Experts of a small language model.
Experts: 128 experts in each of 11 layers, 32 SwiGLU neurons an expert, a softmax router.
Below are experts of layer 6 (counted from 0) of a mixture-of-experts language model. Rows are named router (the router's row for the expert), gate (a neuron's input weights, with its number), up (a neuron's input weights, with its number) and show model dimensions 0-159. Each number is 200 + 40 x the weight over its row's rms, rounded and kept within 0 to 999.
Before each expert's rows: a language model's description of what the expert responds to. This comes from a sample of Wikipedia text that the model never trained on.

# expert 29
It responds to: Common nouns after determiners. Common nouns right after a, the or his, mostly time words like time, year, years, days, plus population, development, situation.
router,191,231,209,131,184,204,204,251,173,265,262,153,98,178,231,240,246,219,167,169,207,276,157,151,239,129,218,240,130,256,212,173,186,223,166,221,123,214,218,247,167,133,254,203,190,179,204,230,154,141,226,207,179,163,179,211,241,224,248,194,189,254,150,271,228,226,240,184,167,208,257,202,205,175,263,175,251,183,247,229,159,186,198,160,156,212,157,191,212,157,163,173,165,177,255,173,268,164,219,175,176,243,188,174,252,194,177,238,230,168,152,152,204,171,219,257,241,283,123,254,190,212,192,154,188,179,145,203,236,239,219,161,225,268,189,172,146,183,160,250,139,260,104,152,153,186,188,179,198,133,128,272,162,160,226,205,175,176,226,197
gate0,218,181,134,273,256,198,198,205,230,239,252,136,220,239,219,164,237,142,183,218,165,189,220,209,228,199,169,202,180,191,246,286,190,261,183,218,186,211,215,188,193,153,246,125,218,167,178,223,212,181,239,213,151,244,300,270,218,232,186,246,272,213,161,230,252,177,175,201,126,221,183,213,278,200,246,162,222,152,191,144,256,161,159,149,191,172,184,165,218,223,173,222,215,197,174,219,221,85,270,155,194,204,173,231,241,195,245,214,186,249,240,239,203,275,232,142,186,177,270,276,234,167,189,202,275,247,177,190,197,217,215,244,194,204,228,168,149,203,74,205,194,230,294,193,188,248,160,124,228,184,194,186,215,274,225,173,139,197,189,168
up0,202,164,238,219,222,222,228,157,189,234,127,216,227,190,222,222,144,160,181,192,192,181,196,204,114,153,181,203,119,195,204,170,180,189,202,180,217,165,172,118,160,229,213,244,238,197,222,177,232,164,186,214,212,116,215,178,183,243,239,225,229,218,224,272,172,129,246,85,206,205,255,248,157,212,167,182,148,171,239,206,190,184,195,264,276,256,164,200,212,197,173,154,226,181,159,187,282,185,172,159,209,212,193,144,181,246,190,158,220,271,130,268,208,259,203,209,174,159,184,59,196,155,213,227,136,134,167,173,232,254,192,188,204,243,199,131,178,207,185,153,194,222,169,146,239,252,224,216,237,298,157,227,100,219,229,217,197,251,177,185
gate1,179,278,175,209,253,234,187,177,196,225,296,192,197,240,204,179,216,237,135,177,284,174,233,172,237,267,270,251,239,197,252,158,198,247,215,143,244,233,195,172,222,206,226,154,236,171,121,162,192,198,219,222,217,205,247,213,201,161,160,146,226,228,178,232,279,199,228,192,194,240,185,151,191,267,174,175,215,175,178,212,161,252,201,145,204,232,246,225,158,239,228,168,141,202,186,179,224,182,172,161,206,215,139,175,174,191,191,227,185,224,154,237,234,223,188,178,99,135,172,204,190,263,133,177,187,155,82,179,289,200,137,220,260,213,165,182,162,183,197,228,156,271,188,173,270,226,252,265,231,225,116,251,177,251,256,149,215,164,236,246
up1,191,305,110,217,175,198,182,175,188,241,215,255,174,180,259,209,198,237,193,226,220,167,199,279,159,234,214,155,198,158,165,137,220,185,173,268,136,254,180,226,120,212,224,199,162,217,167,236,240,194,133,249,318,198,203,227,246,188,167,265,211,222,204,210,198,193,265,205,148,255,241,128,219,205,252,219,198,213,153,190,210,174,160,232,272,155,201,270,194,208,160,181,244,159,250,243,215,221,181,171,229,204,195,188,137,193,155,157,170,169,170,210,165,160,175,185,250,207,191,140,117,229,239,201,184,237,267,192,156,206,247,200,137,178,164,233,195,190,241,136,273,168,175,136,216,168,200,105,170,170,180,160,237,246,257,189,157,195,140,130
gate2,208,286,234,240,285,144,183,163,217,140,202,221,209,194,163,239,187,227,167,186,190,187,247,133,115,182,242,231,170,232,190,165,170,189,219,187,224,188,221,218,158,183,217,135,216,184,221,263,178,195,262,151,205,227,103,231,182,175,232,206,144,209,165,202,191,231,166,167,146,175,142,230,130,182,222,145,195,235,217,197,191,125,294,215,183,218,188,314,244,176,194,224,150,275,206,188,204,134,228,187,198,226,253,223,250,200,198,217,212,254,250,208,157,195,117,233,179,234,215,185,115,304,149,205,201,219,186,226,292,255,187,202,179,193,177,149,231,170,263,200,227,202,235,235,205,150,204,137,156,208,184,223,140,233,127,205,200,197,265,139
up2,254,210,211,204,190,264,153,107,180,144,118,190,286,193,231,218,217,196,130,209,168,268,237,159,218,154,216,197,255,277,257,225,172,182,205,229,206,165,190,206,166,251,240,169,193,207,199,195,209,259,210,189,195,246,214,196,170,277,177,207,184,262,139,215,245,197,244,236,241,235,161,221,215,202,266,284,210,188,207,188,238,179,182,234,199,225,142,202,243,177,176,188,220,251,262,148,266,182,235,153,198,239,231,334,237,197,248,146,182,175,173,191,218,164,160,228,170,184,221,268,171,176,225,235,139,245,136,167,208,225,212,162,168,196,240,218,200,227,201,203,283,151,209,129,231,180,234,323,128,167,194,181,150,185,177,220,140,197,231,234
gate3,123,186,154,236,188,227,220,227,182,280,130,245,148,191,123,141,230,169,241,253,170,237,179,155,191,208,226,214,209,174,133,166,217,228,233,205,157,271,176,221,140,197,225,219,244,163,232,174,163,135,160,189,189,232,177,253,208,198,184,229,194,241,216,217,146,191,288,197,223,218,301,224,238,164,220,163,183,125,186,206,129,269,167,247,264,212,215,152,166,199,171,140,198,191,128,165,152,214,164,230,192,221,164,179,230,297,199,206,164,196,154,195,255,168,177,187,185,173,173,222,364,177,170,193,222,214,176,179,279,194,163,199,178,213,264,187,204,229,191,261,246,202,234,255,205,118,187,151,242,165,156,163,171,177,202,197,193,159,183,212
up3,171,260,215,237,190,153,223,166,200,229,160,196,191,141,171,209,180,208,286,223,233,129,222,218,204,216,182,269,202,264,272,189,116,181,239,170,202,252,239,170,213,143,236,238,230,196,181,212,202,116,181,181,215,178,231,205,175,216,248,201,238,151,232,244,148,167,131,129,214,242,226,150,254,286,251,175,255,191,179,222,180,268,227,283,216,176,194,136,196,232,209,184,261,205,206,178,258,179,182,231,151,152,186,158,225,273,188,210,262,262,178,149,213,240,221,188,304,212,173,225,226,217,234,185,178,184,123,191,174,262,208,248,207,149,148,182,110,196,239,281,173,225,182,179,191,204,221,113,135,245,175,173,194,238,204,164,227,140,179,211
gate4,163,222,202,215,169,180,245,228,193,226,161,235,178,188,282,236,151,197,213,257,196,166,162,237,225,175,220,186,220,180,186,172,160,183,260,203,252,265,218,266,179,136,240,158,217,115,170,138,250,169,205,165,276,197,226,149,125,201,164,139,231,202,183,211,257,218,251,205,174,138,207,205,198,231,183,170,282,210,218,201,163,206,206,284,128,199,212,251,265,171,183,185,291,158,184,206,79,246,164,200,197,274,246,241,248,117,206,212,224,227,164,173,250,178,241,214,165,176,138,167,228,166,244,242,195,129,156,224,240,198,174,197,281,267,181,186,168,244,197,157,212,227,186,193,140,249,217,164,160,177,229,237,195,192,253,180,166,120,230,178
up4,148,211,214,213,184,280,120,177,188,213,188,144,223,154,258,108,217,177,208,202,224,199,127,210,169,248,238,195,210,228,233,165,127,226,272,201,197,180,88,238,185,245,254,221,173,253,170,172,190,178,217,252,198,192,213,193,160,166,194,233,230,198,208,254,162,243,197,135,211,160,169,197,255,195,215,210,246,164,140,133,186,175,263,172,244,201,180,170,256,175,229,211,212,185,215,215,187,160,241,195,205,229,187,225,159,122,241,180,247,146,163,149,258,207,243,240,244,291,219,173,151,248,163,188,183,225,212,206,130,162,254,244,205,217,291,200,223,178,151,168,115,112,192,223,200,160,283,235,169,165,217,187,196,276,150,168,148,150,155,169
gate5,203,185,138,157,167,236,210,205,179,213,242,182,140,153,153,224,201,186,218,198,269,247,210,197,175,154,229,308,180,213,194,126,264,228,251,208,235,231,205,95,234,158,162,187,138,226,253,248,228,182,133,233,279,262,194,184,195,234,122,212,184,284,140,206,176,170,138,269,184,219,176,238,244,223,180,216,174,200,170,229,180,222,222,211,193,359,191,111,166,215,168,263,158,251,184,192,158,182,258,191,150,198,188,221,190,209,184,264,216,221,216,143,161,210,238,229,176,210,266,195,234,231,217,135,160,158,208,165,202,257,238,198,164,155,195,166,222,209,265,178,176,165,243,240,162,218,254,155,209,200,171,163,209,231,132,202,196,213,173,210
up5,178,168,187,178,237,171,251,168,147,214,233,200,281,176,224,211,199,143,157,174,223,167,218,253,152,317,223,209,197,203,219,185,269,238,267,121,209,229,220,178,212,132,147,219,238,236,209,254,257,181,247,185,155,190,185,242,216,192,289,137,189,229,146,228,275,165,113,310,146,207,182,142,149,264,110,229,228,220,226,146,140,261,150,206,186,159,247,294,230,245,212,195,201,169,221,228,157,183,192,164,253,185,225,214,201,230,224,218,209,218,178,190,182,178,146,165,201,249,144,194,221,196,244,173,258,172,224,218,185,254,149,171,260,208,173,221,180,148,250,245,193,184,295,148,223,215,185,194,176,228,213,253,204,214,221,205,221,219,213,207
gate6,202,194,167,124,192,226,145,193,162,186,181,165,183,227,269,227,265,232,154,114,188,228,144,126,191,123,166,200,189,229,299,159,211,122,170,170,235,168,127,222,241,287,204,208,148,173,207,175,189,231,196,251,263,203,199,178,203,269,166,194,173,219,134,178,172,161,168,152,259,191,169,218,169,144,281,217,205,129,226,174,221,179,202,195,171,200,282,160,207,149,219,185,205,231,255,185,204,162,202,194,220,215,159,189,186,286,191,216,131,207,190,202,181,222,115,268,134,179,237,248,179,123,213,271,188,248,123,179,210,179,222,247,185,173,231,159,186,171,216,229,174,140,229,198,199,202,227,191,179,228,191,327,184,230,168,209,163,165,166,204
up6,235,219,192,219,212,199,201,238,247,230,152,220,264,248,229,213,200,113,211,239,216,187,173,206,175,215,215,145,196,186,253,264,199,195,148,172,210,170,165,240,160,290,112,170,174,187,242,203,217,259,145,230,202,188,168,184,140,273,216,247,163,177,166,233,208,200,145,228,238,168,225,242,211,186,233,218,178,188,217,246,327,192,238,194,193,164,187,190,179,218,118,204,221,242,211,183,204,187,208,202,208,148,195,228,125,148,206,110,258,215,234,176,206,166,216,179,225,165,187,177,294,210,278,186,213,178,149,122,281,226,193,213,143,238,171,184,108,269,144,186,182,268,162,219,162,221,266,191,287,229,202,174,216,264,238,145,195,176,217,272

# expert 1
It responds to: Plural and noun suffixes. Word-final noun pieces and common nouns before of/and/commas, such as -s, -ations, -ments, area, members, students.
router,233,247,239,125,136,175,162,265,162,214,224,190,138,189,221,229,230,171,189,166,180,247,236,176,196,167,245,244,191,289,192,177,157,218,165,221,163,215,249,264,178,156,256,225,212,180,201,192,144,150,226,234,151,185,129,219,219,254,250,240,220,236,192,255,249,227,242,201,176,153,265,149,225,166,224,192,250,172,204,286,176,178,195,175,145,221,116,192,222,187,135,138,141,251,229,167,236,202,225,172,163,262,167,178,252,139,138,212,268,183,157,166,207,148,232,251,255,234,177,258,258,190,236,143,179,165,170,205,235,255,247,214,250,234,201,187,168,195,160,222,164,245,186,153,201,147,235,243,138,187,118,246,192,137,263,174,180,154,238,210
gate0,165,245,218,247,172,192,207,200,191,255,152,240,229,139,113,201,172,157,263,266,254,275,218,160,197,233,176,190,242,113,255,173,197,273,208,137,200,195,203,140,166,207,154,148,195,145,241,277,238,171,129,230,298,245,211,247,250,242,161,207,131,210,196,192,226,135,172,228,271,241,130,231,207,173,262,132,235,191,230,240,207,290,231,174,280,188,158,249,222,252,192,205,258,200,189,183,219,209,202,226,205,239,249,175,170,234,187,191,154,246,208,204,191,164,169,144,210,186,249,176,175,224,318,169,242,191,208,192,174,183,206,221,231,213,223,173,166,191,172,192,225,237,195,172,217,176,163,175,151,206,216,105,271,180,231,216,213,163,214,176
up0,199,190,254,143,198,221,205,184,218,224,235,210,205,223,260,211,228,184,184,237,186,169,184,166,238,101,226,156,216,206,146,219,143,256,232,241,137,178,138,225,191,219,285,222,286,209,230,171,174,223,257,201,214,155,200,211,205,181,185,151,137,144,230,154,206,241,230,193,171,256,251,240,219,205,184,253,206,223,170,178,240,177,158,205,147,166,234,186,226,144,233,246,241,192,210,232,136,167,217,160,210,173,236,265,273,195,230,253,273,219,150,229,161,205,199,161,255,212,141,168,206,175,166,165,240,199,192,137,214,277,160,188,168,147,137,110,158,154,221,272,241,174,224,182,144,206,296,80,268,222,218,144,154,232,173,210,225,185,215,161
gate1,211,230,111,220,231,172,217,274,150,181,161,193,129,247,189,256,235,177,231,259,183,174,168,224,194,217,179,189,226,150,173,195,233,226,225,207,242,251,264,163,153,172,199,182,214,294,134,212,222,220,141,256,188,164,187,210,165,222,205,194,229,156,230,204,189,288,221,275,265,237,248,208,226,239,114,293,267,217,215,152,210,259,149,232,218,239,237,169,235,212,221,132,139,263,182,174,215,212,161,233,241,250,148,250,251,95,177,201,198,233,154,188,192,218,229,170,181,222,195,210,251,209,214,237,189,197,246,155,218,186,280,154,165,199,185,201,191,206,210,272,261,207,240,138,180,202,187,219,181,214,125,290,117,232,220,167,163,197,211,172
up1,111,247,226,287,215,251,246,152,188,127,231,221,209,190,198,167,219,227,189,206,195,180,174,228,290,181,208,228,207,185,184,256,284,179,146,216,206,206,209,214,220,168,242,148,184,226,217,233,190,171,247,185,246,200,241,198,197,175,202,205,212,193,239,193,135,184,227,240,178,290,286,186,242,263,186,187,190,207,153,210,268,204,243,188,201,231,201,156,170,135,250,245,160,176,259,179,142,135,180,159,253,147,211,196,215,195,250,193,207,213,223,229,202,136,211,284,186,175,107,206,192,233,178,193,206,173,163,206,199,199,106,228,213,128,216,153,115,194,225,189,228,230,155,181,271,182,215,115,236,311,184,159,188,208,237,208,259,96,159,219
gate2,242,238,267,161,243,238,195,229,172,251,144,180,215,280,162,155,204,164,182,237,175,193,194,195,224,159,209,183,143,152,162,116,193,214,267,199,242,200,217,271,191,234,209,205,225,164,206,184,194,168,246,217,113,180,185,72,244,147,192,153,241,162,165,159,161,241,233,202,163,224,157,163,244,182,205,229,215,211,279,227,240,224,222,173,173,274,115,228,239,224,190,210,200,216,210,219,260,176,237,214,233,294,201,222,265,113,179,201,212,170,100,154,218,185,267,172,170,203,189,235,215,168,224,188,240,113,238,192,172,176,183,222,134,168,189,198,129,201,184,228,127,190,203,172,173,141,210,132,226,250,155,217,234,152,274,226,195,166,209,228
up2,238,262,210,188,202,227,213,239,192,214,175,166,189,145,188,233,220,216,164,143,242,172,186,161,212,182,241,150,152,213,154,170,130,204,247,207,216,254,186,167,240,165,251,186,238,175,178,140,183,228,178,242,143,195,216,156,221,176,213,178,113,186,103,109,126,173,180,168,137,248,240,146,156,169,135,186,149,244,252,239,215,162,257,130,223,178,237,177,239,209,273,223,174,211,177,155,250,163,211,135,161,314,255,224,152,245,256,288,205,139,212,181,213,216,206,153,242,239,211,253,173,188,183,211,236,127,177,151,195,253,184,227,217,214,207,215,253,180,184,243,211,179,244,184,163,165,187,190,229,243,193,301,204,221,174,133,179,263,206,169
gate3,268,242,208,131,185,257,226,272,163,240,237,163,171,234,162,190,205,212,215,234,161,170,170,269,120,234,192,239,218,188,141,203,138,132,151,293,190,262,227,133,192,155,202,198,201,201,232,191,168,208,221,179,147,173,159,141,174,222,198,207,204,298,200,183,218,196,192,145,175,148,170,88,195,156,237,242,263,253,185,225,223,155,216,202,255,238,220,225,129,168,91,246,147,215,186,198,182,209,178,174,172,212,252,221,116,191,223,255,181,157,131,268,232,205,137,199,192,215,170,151,205,207,191,222,188,214,175,132,202,218,152,198,209,190,232,194,189,231,234,279,209,230,193,191,208,238,222,130,192,205,194,259,214,179,157,251,219,299,198,142
up3,175,199,203,143,222,187,222,272,200,259,219,207,196,201,217,147,208,206,171,249,204,134,235,136,153,233,206,179,205,269,256,191,169,173,209,205,180,156,205,198,249,201,187,232,202,143,223,218,210,158,226,272,238,199,259,185,118,167,182,168,197,290,257,182,242,195,197,235,194,205,158,151,187,239,237,276,158,257,284,224,235,147,176,194,226,204,187,142,236,267,146,177,248,161,242,257,181,202,150,164,252,221,285,208,242,269,205,150,168,212,198,113,183,196,189,266,243,206,280,157,217,173,150,103,287,190,240,158,195,208,248,208,250,211,121,166,200,161,202,197,148,250,261,160,179,215,161,203,191,262,234,201,235,147,185,199,267,212,186,173
gate4,215,211,179,183,179,193,179,233,233,192,215,285,188,207,221,150,230,182,184,149,177,179,226,226,217,133,236,182,208,236,195,123,231,153,156,171,185,196,117,199,150,200,238,235,220,229,211,223,156,247,136,250,186,208,189,189,152,223,273,220,225,256,242,214,222,291,138,198,251,192,147,249,216,225,224,149,301,146,162,243,179,233,178,167,173,172,172,185,271,224,233,155,192,272,286,76,166,179,260,206,200,196,225,207,262,149,167,147,160,211,184,255,162,167,196,196,162,210,266,230,230,239,232,237,198,228,151,183,161,146,179,217,264,158,238,252,196,243,244,205,177,254,190,203,198,148,212,232,230,284,114,216,216,198,171,181,194,142,187,279
up4,151,242,237,202,174,185,232,190,173,248,214,146,259,176,154,185,148,195,121,241,291,252,215,162,134,234,228,139,187,198,128,154,135,166,228,248,279,113,177,247,215,195,214,235,228,201,175,203,171,150,166,193,272,229,217,174,237,195,288,233,206,172,209,228,259,175,151,268,204,191,194,250,230,207,227,216,213,176,288,145,190,201,226,206,234,191,198,222,201,202,224,164,193,221,249,166,240,209,267,188,188,185,199,164,271,284,144,217,204,228,217,273,221,208,264,167,202,104,234,277,141,198,240,232,168,226,255,186,221,191,190,221,184,191,185,188,142,212,145,242,254,154,244,237,154,207,128,188,152,173,178,208,214,238,254,152,187,132,153,162
gate5,252,161,237,177,229,193,167,206,253,190,175,199,130,127,162,202,169,126,272,232,243,202,215,229,152,230,161,159,207,182,168,179,221,236,195,186,238,275,247,100,123,248,200,118,163,211,148,207,189,167,180,246,159,249,169,143,181,143,222,223,211,162,219,77,189,205,188,220,165,209,102,247,140,157,217,148,252,188,148,172,138,185,278,220,232,157,150,197,226,159,197,224,169,229,138,193,207,210,204,187,264,203,212,192,179,235,251,165,174,199,228,136,246,212,194,196,223,144,274,220,246,205,174,225,168,174,148,235,192,154,169,215,242,181,156,179,225,246,206,197,232,242,198,101,195,206,223,171,215,289,201,210,158,213,124,164,179,194,193,250
up5,233,186,286,135,216,220,223,239,181,201,200,189,239,206,232,167,210,169,212,259,211,256,226,134,173,145,177,188,200,166,215,239,209,166,134,235,178,253,112,183,228,178,165,226,170,118,252,149,166,166,221,141,215,193,220,210,192,191,180,149,218,244,231,173,247,172,158,206,203,242,277,207,170,245,237,204,242,147,164,276,229,135,179,149,153,246,152,201,239,191,246,278,201,228,261,262,198,152,221,154,288,187,228,241,246,224,225,146,216,209,193,232,147,220,155,221,150,124,173,228,100,189,253,214,212,209,214,121,218,218,210,207,166,210,230,148,121,207,220,185,258,123,150,242,183,155,232,155,223,209,160,189,133,176,205,205,222,122,167,170
gate6,213,197,261,206,221,174,184,222,182,130,209,290,172,221,153,257,144,207,166,235,180,267,229,282,136,171,307,204,198,214,228,256,230,159,180,237,158,291,175,205,183,151,193,188,184,225,232,151,162,184,175,201,166,167,158,157,174,278,201,185,152,191,190,198,205,252,136,234,158,241,169,222,254,169,185,237,214,191,150,275,231,229,151,191,170,214,193,265,192,175,129,212,205,247,170,160,194,195,258,185,176,227,193,190,210,168,249,147,161,214,210,208,148,199,165,176,184,232,184,192,197,165,221,175,207,139,157,166,242,207,208,226,221,132,313,215,203,235,183,170,179,233,129,160,274,181,208,218,234,226,171,191,282,194,298,205,124,169,247,304
up6,165,187,229,232,226,189,153,108,198,279,242,297,198,233,163,226,247,197,142,119,202,187,260,137,223,163,232,125,239,197,206,132,198,256,203,245,287,213,245,188,206,232,192,183,107,238,247,233,235,195,239,236,211,211,233,232,217,167,204,197,138,190,158,179,185,232,149,211,231,236,258,221,177,181,193,179,132,201,137,197,168,177,186,256,178,221,142,204,162,149,239,194,200,136,251,160,182,253,191,209,156,187,182,194,219,217,170,161,205,255,175,247,211,186,266,148,281,203,211,143,188,223,241,205,228,292,271,267,197,218,215,210,231,132,273,154,292,206,209,136,188,184,217,142,182,128,158,218,201,236,210,182,224,204,198,152,204,168,153,211

# expert 54
It responds to: Opening brackets and initials. Opening parentheses and brackets after a name or title, e.g. Jason Lalla (USA), and capital letters that begin names, such as K, H, W.
router,237,244,178,180,133,188,140,255,133,187,234,190,174,164,233,259,208,169,169,185,163,248,185,164,220,187,251,255,151,261,215,194,172,221,124,196,138,282,177,255,192,163,204,240,188,194,246,207,158,163,207,191,164,176,175,232,265,233,266,222,161,215,136,237,254,204,233,142,163,170,197,152,209,182,249,180,204,142,236,240,151,163,257,175,184,150,167,141,213,240,139,151,150,230,232,166,269,221,250,124,189,184,216,162,234,159,189,215,214,213,165,194,226,201,224,246,221,242,152,235,231,270,241,156,146,154,152,196,187,209,242,172,213,264,182,181,135,183,134,236,164,223,190,174,208,146,140,313,178,223,141,264,158,194,184,187,125,185,196,268
gate0,197,127,190,167,235,236,107,145,160,192,223,149,176,167,177,242,217,139,193,175,178,209,243,209,151,201,184,213,200,181,261,112,244,189,118,177,193,273,260,164,178,116,191,165,213,116,166,162,240,110,238,207,185,147,117,243,229,263,243,234,191,134,165,172,188,247,182,182,227,188,220,225,264,162,211,198,180,156,216,182,151,198,167,208,184,191,194,224,127,273,177,147,198,216,194,289,282,147,197,206,190,191,165,218,233,277,191,231,217,210,116,154,218,193,189,204,194,192,186,153,215,221,231,166,192,216,190,180,211,157,251,195,203,223,221,208,141,152,208,171,111,206,168,154,214,192,240,182,191,232,285,170,206,173,247,260,152,227,182,106
up0,179,268,170,195,216,142,219,249,188,172,131,233,145,214,225,245,183,165,255,197,166,212,128,230,97,166,209,194,213,186,221,283,253,219,204,205,145,168,210,263,220,295,187,207,219,277,148,162,205,235,166,139,215,206,179,217,257,186,211,238,186,195,195,261,172,154,199,173,276,182,225,221,170,174,193,176,117,213,286,198,144,181,227,220,195,232,133,241,241,187,287,195,193,116,220,225,217,198,191,256,285,205,249,223,226,188,129,266,228,200,193,246,222,138,151,225,190,198,132,195,138,170,141,232,194,172,143,195,202,191,204,174,199,229,225,179,225,215,231,197,290,248,243,156,152,170,202,231,226,233,135,156,172,223,161,177,148,258,223,243
gate1,190,219,163,255,180,155,197,257,188,216,204,240,160,217,267,259,204,222,218,252,207,201,162,226,174,191,194,190,246,224,242,244,173,232,159,192,201,247,210,142,156,143,185,254,175,148,177,181,287,272,174,179,160,224,182,131,236,205,190,245,206,191,251,224,205,164,188,232,209,167,223,198,225,175,155,162,202,208,156,228,191,197,263,233,268,192,178,183,135,204,242,215,158,265,155,122,213,239,194,148,207,140,197,162,68,210,172,185,241,219,156,208,210,252,186,260,203,127,136,193,206,230,192,112,234,169,172,186,152,129,153,183,169,190,345,194,180,123,234,195,207,249,195,132,207,198,300,202,146,205,196,224,222,175,252,245,224,209,237,224
up1,212,244,199,230,202,288,172,208,170,175,228,165,193,176,144,264,173,200,186,218,134,236,197,159,212,182,245,262,251,156,232,336,239,210,228,278,169,162,182,215,254,192,211,184,212,143,181,154,195,188,229,169,175,168,273,200,180,157,226,238,201,243,185,182,178,132,165,213,236,152,236,234,143,224,155,239,259,206,194,178,144,181,272,128,102,271,278,189,267,219,206,137,236,208,150,190,176,240,186,204,171,225,230,207,256,222,297,251,183,235,238,131,216,212,212,244,208,216,202,232,206,107,166,228,230,192,208,174,164,197,120,158,182,196,253,229,169,184,214,198,165,233,247,186,212,176,115,198,188,180,186,185,234,165,111,173,243,209,202,217
gate2,198,203,224,202,204,182,164,209,213,182,178,197,212,217,192,137,293,184,201,205,194,178,213,183,105,150,268,182,194,235,222,205,197,220,167,235,174,185,179,249,273,236,164,250,132,223,254,265,169,232,188,186,213,187,226,208,189,245,127,211,198,151,152,224,303,141,186,144,195,185,207,195,270,144,282,180,200,176,256,244,241,206,250,140,128,228,210,220,226,236,105,156,219,204,117,165,165,205,174,147,195,217,173,170,214,209,202,255,180,162,195,247,316,220,180,183,176,183,195,221,220,161,228,211,148,181,238,190,195,178,153,199,180,182,208,222,173,148,169,127,261,248,274,159,199,185,166,273,192,179,145,270,151,128,255,201,184,292,184,239
up2,188,242,303,99,220,226,273,255,156,155,161,152,228,163,214,167,152,260,201,252,170,165,186,196,183,201,169,222,247,100,203,110,235,213,266,168,257,193,175,166,175,177,177,195,198,226,167,129,219,172,180,188,220,192,170,147,220,164,182,233,170,205,176,200,212,172,142,301,181,224,156,190,149,240,288,195,226,179,143,286,167,213,171,191,277,161,218,185,229,204,250,188,151,206,190,165,229,223,165,232,132,222,210,193,170,171,144,197,179,101,233,246,146,198,151,234,182,202,242,210,204,224,158,167,183,228,160,176,222,147,169,201,170,195,173,181,168,132,72,194,194,222,210,180,240,183,177,187,210,237,203,156,172,164,155,201,257,164,239,150
gate3,182,189,173,202,134,295,150,119,215,185,109,215,191,210,197,220,175,153,263,201,218,258,216,120,204,189,223,298,169,214,181,172,196,208,241,190,239,201,162,212,179,180,271,206,187,188,245,266,150,137,155,171,192,244,196,256,179,149,141,225,217,226,207,189,171,178,95,211,201,208,174,251,249,190,251,209,185,188,197,194,125,178,189,267,197,183,157,213,257,159,133,198,226,201,265,208,208,188,237,206,289,144,273,191,180,213,182,128,150,184,191,142,190,207,253,168,243,199,192,207,240,241,206,199,145,225,184,266,132,186,123,119,256,237,176,200,179,218,200,263,224,210,180,224,282,161,212,203,140,261,199,140,157,266,182,194,184,203,171,215
up3,278,210,232,255,308,226,190,210,186,189,191,164,285,212,161,178,264,162,127,203,167,180,161,197,214,194,204,197,184,185,139,89,269,247,216,211,237,181,216,170,237,195,221,254,164,244,221,184,236,195,129,151,226,185,186,204,237,204,262,138,181,230,186,155,224,212,244,223,175,187,144,268,137,223,189,176,247,205,227,175,220,266,296,157,195,176,141,208,197,150,213,172,92,216,229,239,188,171,227,201,197,219,257,178,206,139,229,172,192,156,206,204,230,209,274,232,160,229,255,207,147,167,240,176,148,231,259,275,272,189,165,205,167,183,184,208,230,218,129,190,228,212,210,206,202,205,189,212,288,161,224,130,278,209,230,180,241,241,230,135
gate4,280,99,211,247,189,156,138,164,149,142,190,203,115,226,267,231,225,190,197,196,255,215,137,121,220,255,136,212,178,163,220,237,237,240,127,170,149,241,180,166,198,234,251,200,230,226,194,162,304,210,220,184,193,195,192,166,185,249,155,256,178,234,179,216,221,200,235,146,238,248,260,211,243,204,209,109,212,202,139,189,210,221,279,211,187,192,208,202,178,165,156,154,216,211,187,177,205,177,145,223,201,215,170,238,160,172,167,244,151,194,251,317,204,188,214,176,163,130,140,225,127,256,171,197,198,183,156,231,156,137,231,248,243,182,264,195,235,203,212,201,162,240,140,231,256,215,178,219,232,119,183,156,194,177,172,192,174,194,267,216
up4,272,270,161,212,208,236,216,302,226,236,220,209,203,233,255,132,188,157,189,157,196,173,142,195,220,177,230,277,187,244,167,238,234,215,179,233,257,189,217,195,163,182,210,230,141,229,181,187,154,183,173,192,197,160,189,217,180,159,206,247,255,177,188,128,248,230,234,200,232,201,175,215,159,228,215,117,139,222,170,213,168,180,188,172,218,240,200,175,262,147,248,237,199,166,200,211,267,155,184,154,147,219,156,177,184,183,152,185,156,136,175,180,119,237,156,137,149,174,161,189,256,161,215,293,237,202,310,184,197,119,104,150,218,97,235,254,208,200,207,236,210,210,241,134,171,162,188,138,231,211,208,242,151,224,264,230,204,211,194,237
gate5,220,256,191,167,197,234,238,252,131,182,202,196,144,147,188,201,192,159,144,161,231,168,171,221,164,209,160,248,284,167,169,157,242,216,270,241,192,217,267,242,145,169,112,176,202,203,225,191,230,233,206,145,177,224,174,169,212,238,277,227,125,197,237,253,292,229,203,169,153,177,256,250,194,186,192,204,169,208,237,172,195,180,171,205,215,172,152,215,218,206,204,180,186,152,308,231,192,186,251,171,155,246,184,190,245,146,249,108,220,166,186,160,164,127,230,190,216,199,177,205,158,213,203,240,248,236,226,224,173,215,189,229,163,350,163,163,112,176,250,203,215,237,175,212,194,204,284,226,143,223,186,251,192,235,247,250,171,164,147,233
up5,211,215,199,216,136,190,269,182,219,217,216,96,210,246,217,217,236,148,250,195,174,215,179,177,184,141,176,148,190,219,206,255,211,192,190,183,154,158,223,246,181,187,245,172,149,186,161,194,172,227,181,147,307,211,221,228,261,177,244,202,219,115,104,205,173,236,198,267,158,169,223,193,164,251,229,190,122,195,259,253,237,164,175,187,176,239,177,153,254,202,236,219,168,208,169,186,277,156,182,205,223,183,243,192,276,209,190,162,132,219,161,246,139,122,210,209,181,211,269,210,221,116,198,165,154,160,200,195,223,223,164,214,174,142,177,216,279,205,211,230,236,127,224,115,140,168,152,192,258,180,176,221,200,176,249,142,243,252,220,110
gate6,174,248,157,108,134,190,257,233,263,179,266,186,222,188,190,137,236,314,127,218,199,186,182,206,274,181,195,194,268,168,176,249,119,172,156,210,210,172,222,195,191,162,103,200,160,126,206,222,221,230,246,222,181,166,207,126,235,219,233,200,193,168,184,214,243,254,251,210,196,210,160,197,216,105,251,194,210,183,289,198,200,161,222,216,227,240,212,182,235,118,206,226,192,275,204,197,266,254,247,196,178,219,141,258,147,195,227,203,206,185,169,198,214,170,176,209,265,158,182,151,144,226,185,166,176,184,140,186,192,151,174,186,175,209,176,191,261,150,201,232,237,195,149,180,157,242,140,258,230,214,178,151,188,236,256,218,220,167,87,195
up6,253,217,175,224,177,192,221,183,173,192,232,193,160,186,236,185,204,121,219,179,246,146,166,170,213,274,240,202,262,171,173,213,240,202,304,270,203,125,241,255,160,161,132,242,162,139,177,218,136,128,166,176,192,200,246,234,147,226,146,200,233,226,163,164,193,145,228,203,152,235,225,214,197,106,220,238,174,220,198,199,206,185,242,188,269,248,157,214,194,206,133,216,210,191,171,232,241,226,82,176,138,204,274,152,184,227,199,137,192,231,192,160,178,230,241,204,176,113,218,199,215,184,110,191,210,224,185,189,161,154,198,177,160,252,259,238,154,190,250,168,165,188,205,208,179,228,296,191,150,191,181,264,132,172,214,130,197,249,205,141